Weights of a small mixture-of-experts language model, trained from scratch on English Wikipedia.
Experts: 160 squared ReLU neurons an expert, 2 picks a token, a sigmoid router.
Below are experts of layer 4 (counted from 0) of a mixture-of-experts language model. Rows are named router (the router's row for the expert), up (a neuron's input weights, with its number), down (a neuron's output weights, with its number) and show model dimensions 0-255. Each number is 500 + 40 x the weight over its row's rms, rounded and kept within 0 to 999. Numbers have three digits each.
After each expert's rows: "mostly gets" lists some tokens that are sent to it at least half of the time; "comes after" lists some tokens at least twice as common just before its tokens as in all text. This comes from a sample of Wikipedia text that the model never trained on. Tokens count by the router's weight.

# expert 4
router:548471489551492534557523415515517503446439538512515420528482478527432489476532479538472480473566491499532550528513552486504473459519510518476495570481512410456493482485531543568472529589500477427481536560559490502485436502530531491495481551490521482545509490491508508485497521458503422495513473443527511510532543486549482480496505465476457492455501522471481507441484507511402492455463540499535519473493448510519539424510574457482530453497539521529425505492486474428441582536448548481519498501439523483632502480437578518475548457493437515482474472531515470568522535460459495491514410516541459518467575527414528566463525541513496512405439555455545605515481586442527520521465524548491499518564446459455452521472508589500553524517487484512555455554485574527455488464453525
up0:506568455515502503465441531516456583515514503521479441531421456544526521499468433501521492395522479522529484575433486478424456554480473511516547531531516484483464494403455517519480480559565505491474509551512437512476538546509510552529460558502551458510522558470442440487545482552523551608467496536461520496490554398465394403449535504410485511469472458470445581497570476554507455471478429517515509545495499436488467474516527467535426561559453493509497465578524565477500508480524484491512489532471477536536526492518473489502515484472558514544494451490502524490566508452514506472545551461450504552531463497485497462519576460516549479557503495502535468567581545477519504438483475488464527491530545552517521487463511488515553488468495444570547400463489440473554522529530489
down0:540484524462507454496459538502548515439513536570512501427490547537484515516438461509455491539456531462496505509518548526480535506492574551503489460494540418421524571490394440511501456460498467446553469491541504501473537513405501515473504464488497548537530605505447528471536450507472502504503494500443513517463493446455515517448561508488438529574504461484497503396550508472533409524469439568513523450412477547443577464458451495496552470470500543459504486547531567480540557555532447502571500483511467515529455450485487489509465517517488514541478449565552514460494477495487519487538475529568591513468477609515463552535479500483570568476524453474493454525513454494570498499501464483541480480560472524523496479501434548451495564499460594454510484546529564469492570527448462
mostly gets: "\n", "==", " \"", "===", " ==", ")"
comes after: "\n", ".", " |", ")", "==", "==="

# expert 12
router:524480564547521510533498387538474504522447548537518459504486485489511521484566555538506475540446525564578523569494480522524565467525505498467417474494549490405507467559507490518430495480446518426458503566482546530441486543564551516476517521438500484524545538501495557527517516467499475540509543469516487521614544494550486484575512476508479545473451491514472509427487435456479477437493518499484543527500474598513487439423543431446550514541499447525492499481501447454489502458438545449518525483481563514513478532455557470533508501514444568517430544511481482500440420489483559529470434369530501469440540483449434458390506521511485535473487529508507549547466532462517514522515558531481503508479414476509504456469517515492521473542504466406507469492553542511522507477543558
up1:508541488538527452545521436537488514510499535468532417498510486577562551516517587530512487501530389549537456479484505473517543481476472483439465555509516512462430477505561458569423567500573490495518513577485495530447507417499523488526518561436480485498551487590526460479465544449515462477559533489570491471515413455551512520486529429475551533519491480513500483476499482482482494514510525500570503480516493483483561493438531475510504505441408494547506529591446541499502474563389468494510535516478560511489426477456461413511446504561581457486398472476530486486449485497514462437508479564500455466390552546508473449542520525508531514537482527496483515485478549516485483491509499509519416475557470493542472530509397555522520439516476536487499513564522474561534456468498489
down1:510428480541420516526486508506532476458541506453477479582558521458494489513516521569523463562409427438452527552503540485456494492486512429509546475499490499553425436549467503501513503498481524541467454526478493534476476478508562453546473557539468466460476476518418575416520429563539495505497530525500565507541550457531476461460436553528578530499446471532461487600454540437507449458502518542552479515523503503514499456458461441488501462589484526573437511511528475499514524551480525505531515539497486499551475490516492504507512546549495507475522404603430493431418479503425477502464547503469562493466506551521485484417510565446521510541451501498481488515513519491552496477529514484467499525600466455530520605515558530406441519487541493460542449562489486519496518510466486
mostly gets: " for", " against", " 2019", "]", " by", " 2025"
comes after: "s", "ed", "20", "re", "ation", "al"

# expert 7
router:500472486529529499501505469500480510458502456554541513484462465535435554559510518538518414525578477544550523482458551509538512444483547515496523458498535488437464431522511511486505543508492501424505574510459530537509491544520466514539441526444454470463499520410516597500473452505474533547468527500562458435530519480539411552511507551447462560514455484429509510456537459451525455565423540510540486472517525489433500499523528512457481450586438494575498496542494473468480528501442497502515543510474525387493460504526536540519482493451488537544532550514555513507408487514392506551457485485543491559423499495471422472419547536528536520486542559465484451529497566473513461502462553562501507462519495491419399539475541504439527495553551490480542525603537548498488487462523513
up0:567490560481481560470494520541482487517435487540531491507493463497447448480570414468507416520522543555494452542464436512474483539528460503525460482548468498502484475516517534508495446486561554445489507479581438467486501547531523550503551533546496495555532458477517471405450522516488415462483497555535515459432505548532493564463508435472540429517509475486558406534532464488456487526469486483523427557479497477505518419515553504502540512502539483492498454556576507487488576487430502522524584549495483508490587521543538534461482465492479506559522543478458508502568555545477485561527518507502465496522589418518477470459478467546483525483526434506412488501472545605550418461458449490420500439488453537428508519471474495468535444535496423520521492525487507495574549491556462
down0:443456468541448433437569536511515534531479516484457537483449437526492542494467469442471454507494505448545572508562487545497549474501514495527523558527486491463533565557508444596489538469516483453449487566552509473463550566500478446488530487518518549552497539516526498525485571501512469489513459591529459516554445518492443473516403477479465455493504515544566475466506565477409469472488522457619520488431471494503461546475541494457579522564511486472447582506485498493499588494452527502511516489427528471508542508514497525471571453540450465529448495444474465544440476476467442489492545518560447446434556532482478542504528502530447539487531483575488497564501470442474498559555524586504415568548490506487468502455511509530488454486462522446470456486468559464429535472479521
mostly gets: " but", " though", " because", " R", " at", " what"
comes after: ",", "'", " d", "th", " However", " M"

# expert 9
router:464528438497565437495575493538511470442472527513501484500503482456458509553546509558479465513525543558557522575472537501540508474487477557488496517428488497509514449482499560487461595550498475494494538501491552514491490526500443493483459539460457490501528519490465577492489565508472433511561535529501477476525467526535518592516490503503460543479512440526603477454495435494527447549424530517458509532520440469494542469470538510494490408489458535557508418551495420471491498532482535440486482524434456525518499516430563490623533579504452518506515482551511414533440560515417471517506428509507415561487491448506469463505497476445505517458475515521558534555534503485540426493444510574480491489509474464485483469436538601465538516551502469511511553579491544517433485437502572
up0:513464429493513486508483525532518468539545484483490488485565520496463552537482459560461455427577501466536447503481506562484478535466590494424465555461486478543481474475487564501464487500528565474502468484522534472523462475353540458527481437506398461584490488457550393459489495545508582490533541477515545506544515529500531532516507440473493537481563482468525530511502486479447474488456484438419486471554448445524454511496506479497491450520473478564504424450457522457498504494525479455533449559513500539468503503487537563454586505537482488515583512598485411505561534480482478499472542533488548537508436509462562473463482466511517473527428509532511578487480474448501512483535568568509553520573459506515509506481498478546539443511501457522450573522548497446537463500482607
down0:569458465459583473526525480518485440529538498577441519455454485538458446557528461496525448473456541455453557501505459490465542451488482540497489499476457537446533490477395463504480508573491518492533532545540490562489612545483521537494533459534585481465433592433479498497525504497436504426459549486555493510487526491468537475586465501507535607533477498504508488499520538452497523488509540501481497458473498428520523536503542514531519464519488494540532511440524535489441524533516453561548522572479559501476519504523521516478535474536507534555505525446518433433537461479497602482482423480542549562424469440445437477490580510484514514533471561422449519471493486539493430546495418444404546449483524450481500520556504493536519509542466508518465481438520441512509495438521510
mostly gets: " the", " a", " The", " his", "The", " an"
comes after: " of", " in", ".", " to", ",", " for"

# expert 11
router:528551551557542457506525444422522509404481541497546524476485481543479556529523596536524492519518489534538450471486518528608504445504484463463477496481530468501476507534510527529495493561463449469469523490511528490455485573529451541455429525537460492540474546482453500532406531422466492560474510514496438522485542528523480561492552557498438543452502512478524500540523495520413408516501479448474522491482497513472523460448506523463532452459533548541477473544503487481466548559469566484533507553455518485573468549466436419563522549448486575567395443508529450520480568493507462435451453475505513494512598483438501487490471505491617572488456525451451497555513500451550523512427476491486531455494505529525492484445455485520449481533573454443533473476497528470472508442494467
up1:479464448580460438492470519482489516470463531507507542509454521534465483470487502481462495496451517503484512477458453534545484513555511497496558526450508421470441499549517483520434427580483501398514440477486535481504511435515431467481475464562501536557405591466503533513498511445483507451490542446602501502473520530544411557479495492536561507492417507502408513525483513542532423544509505513534400540539447467453535480566505425538567495525511489517472539514532475553510556530421541552487426518453511446500505510512566483511512460472473523536433483457577549523571465484492537507511531523511530487460529548440565481522538484518463543565438520533477524459501507506505480448532488563490445473511512467512505550464488543541519495625509541487514558475484478450452420471553469
down1:512543473586434552429533507527527478534472445478518463509381586497469579515583543537467509506500442508448477519447537478503491506547536492444466498485446486513542453496450522476546440472410462470448429475531477480456470475548571497501502590505530454506483506536546503504510497554469525536571513495429529505550545572472479430548470487487428502489511523493522454515471562485453523510410519484523506614448490482466517440442502505419497511499462506546537496575499494404540478578499463516480526552503483520444478487562563537528532469507496417518559451425550502471518482470465435511444484530439551473482536500492519483453462468517473573447569471555531556495516494529536489500506563444502528519549457501508483462545519568493535508472495464488489487447544523537496514524571521
mostly gets: " one", " three", " all", " two", " each", " several"
comes after: "s", "es", "z", "us", "y", "S"

# expert 0
router:456496481540520387574506478515511463476471540516521465526502411625527479484564524554482473485483485596522518488394476495575459495523489511502440558421526449551502500555483559480511508551563467491452528511429539501488519532531492507423509527465425510538510492487470500524468545452523490537479486479499414497581499536523471445506528580549488537554486481492525507467528487441517444506461542524485536436511485504448560485478479531473507458484503501583500451474488458497464494517486517462502493527459524540576526507478490496536557569475466570500450445553514437534460474469450451424488518422522494549467492442495445441471433539475487561494454513562475571536506515474563468534477505573507472431573507458473484537442443526518518566542539507467514530482537552526541480415525525
up0:489548492497545428490488490514510493448473495534525517536515481511490476515462550506499472486503500523558496520508433486426474513529486459465525515489409489504494519477507537564514546463436497524470443521486454474512583508563470495548467487531428523575423517531478528558468513462513456440433511507485466551508532537490415477480518546463524475438571547538521457455535471542547440467427559529491459519570505532490505471467495493437419529454599483512503434538525502585467505502468575574524491465506482424530496545428500473461503452488466502458511514541501528491498496503536476532469507516544517564563441454531533532551446499618571484476402500526478553502520483442557505479502522589448572429503543428552520523486409492493422539468515531474528566479473477526460514507442563
down0:400450501463470473550492519515513524503508506447482502499542562532477525469502538460503569479457465436571435511513387495512509464562456527455451499472471432443425500585458456521475532454522457537443473483502423544543521459529532545496461514403553516534543482505460498529610457498543459514511529496523528509474467448510512494480438477523478504446564456443525462592479523490536487517517531486449515498546502492468537547499516514488477565510423529484482483463489525522438459483469547523441546498580523530496528490436549529532493505511477430512565564524597560463493492502536446512540480468503513422444471505524490420534496525509482526451553491458544622552440541508473531546469486460535489544590542450566500480490511512505469457502518495485584475508467478539566498506526562
mostly gets: " Ba", " Sp", " I", " Ma", " Pa", " Sa"
comes after: ",", "-", " the", " C", " S", " ("

# expert 13
router:550497568530556458539491438536434549497488442501541543581545542455432442477569457511482525465496488532524491395493533490480535506485539499545537499456516441463446519428529495559518536581492501466408516541512524495518464472497463489444548539517453511487485493457421476456522495543413521494509457497416444500509516532574467521503583465458489532455528478482510509489595510438502452532450550549501509493492495542495493458495493403438563546479513568483453460472477416496499526541460491472512469558440495500507558515452484540497491477466472517401497509516555473530507506421474454482488480472477546535411563493433462542422586549488542490513531495431536499500497539519491570529494545546494544467573452455468517486487506523465528531514481528564584520518495522485517572459543507
up1:489524566473545469523483548550421548469459520527578488501465464575575428635538465518475522410484501472490458506496534505580489486547451561474587540487504469514454515483518469539472513533555503469525460525505566456550532507460445470499563450563481481500580478428504530464498466532561543563484433493460537558509479557575460442508528576496524519436499510498519446533484485452491514545538461489494516520481462514470505474576511496459494444456512514513548467454505481513504508497506490560528514492520487497495479485485406503530491513512469533538493537484545402559405498480486483417480481464488519542452492449509528526512481540508536457493517575417438563513484475480437544443421508454445517459498510536542483451502536586478501466460493454471483433570448446499521438474537508
down1:524473440561522544460509512501500497493431520544548471482479504480501482518471517419534459474492525535479491478506505453545479500463434527524489499570452465527463554491479587509489471570509533498490448520470495453502489471471527601492468421498581522430502528428543548530400535502474447500496508465434532492455548454503435475468505527473514462520503508513516502477401456472472488507464476597526540461490481527530536512463478511542487470435524525469509526438512551526483516563560536474486555529529493508501476586508487585529490425529462547493469361448495510560488470537480498568498530496519546452507437475481525455499499465514518424559518532468484529510529500455452542539518554485494525513481527547447461446496538526512573566473516528592394477484478533591569510430476596
mostly gets: " John", " William", " James", " David", " George", " Peter"
comes after: "\n", " Mar", " Car", " Ro", "ar", " Jo"

# expert 3
router:481503500532483463509467460544550441515448598524502498538518464500481542534515515566468547516517467459493540590487476547527447446503479504450472529419571498507435466448565526492471589496573466479484566455487541554541491542505436540490418563433455483522480466508447478529508549498510487524482548524549447459475508547492482466522500523509472588549565416516563494475536448455486528519459512482419536422532456439476554533528562523495490433502498474591435436465449478491451444537531509481510449544493537515495488521445526475537558569465494523484516490520456496522519501449404480568517521455508491553432503459478478517504537552459524500477482507525529518526427485498516425547457492526492453505546510429471515474508457462496540544484421411491530508574536516474508580467512570
up0:475556532522463440462479499476488564463541532536512485511445469555491495513482503495551481597483547445463440535528454446458469464467439446458468516556468496480430418479544446597502492465528474454430503528519565507507540472514467519564485576502501438424501550511473428520490529494525453505558465554526521493549529533550492533540474537467528556485560540450512532518521497450557477441499455493475481469489491512486548462597510537495550469472458532548476531498477497492475512512465508457515549486484522437515459541516469549527534497519493526464513522459560548531574531481561429475492477493542514447582517405572497558519489430476521502567530495450483493513451493444428510537527562537497460506562563445385507578468512474511438438487486412528521524498483458485590509502496455
down0:440561497539521459417484479503463499448511531501481469542453512568499454469537496489567557516493436543408481513471528502495500493475557478510468513516457466558401467498428450534469522522543549472410503534404465477452502506442483510496545458460494548536495559506552549484566421535514523502475495510492487554512495461499409532509495449492485554539535565489455611466540477496545507519514495549516514480532455519433543519571531517509528481527462481456497458514440496499499404470491504621482558508464518504514491498448554527521414488437471483599468509531473490542552522570483520558475444483459541468500506450456535432550500442548555524566562495508558508461488525420527492460527497496468548506510598488511534511533479499480512526491414468534585452534496476511498464517504472
mostly gets: " Ba", " at", " Ma", " Se", " To", " Pe"
comes after: " E", " ", "|", "e", " to", ":"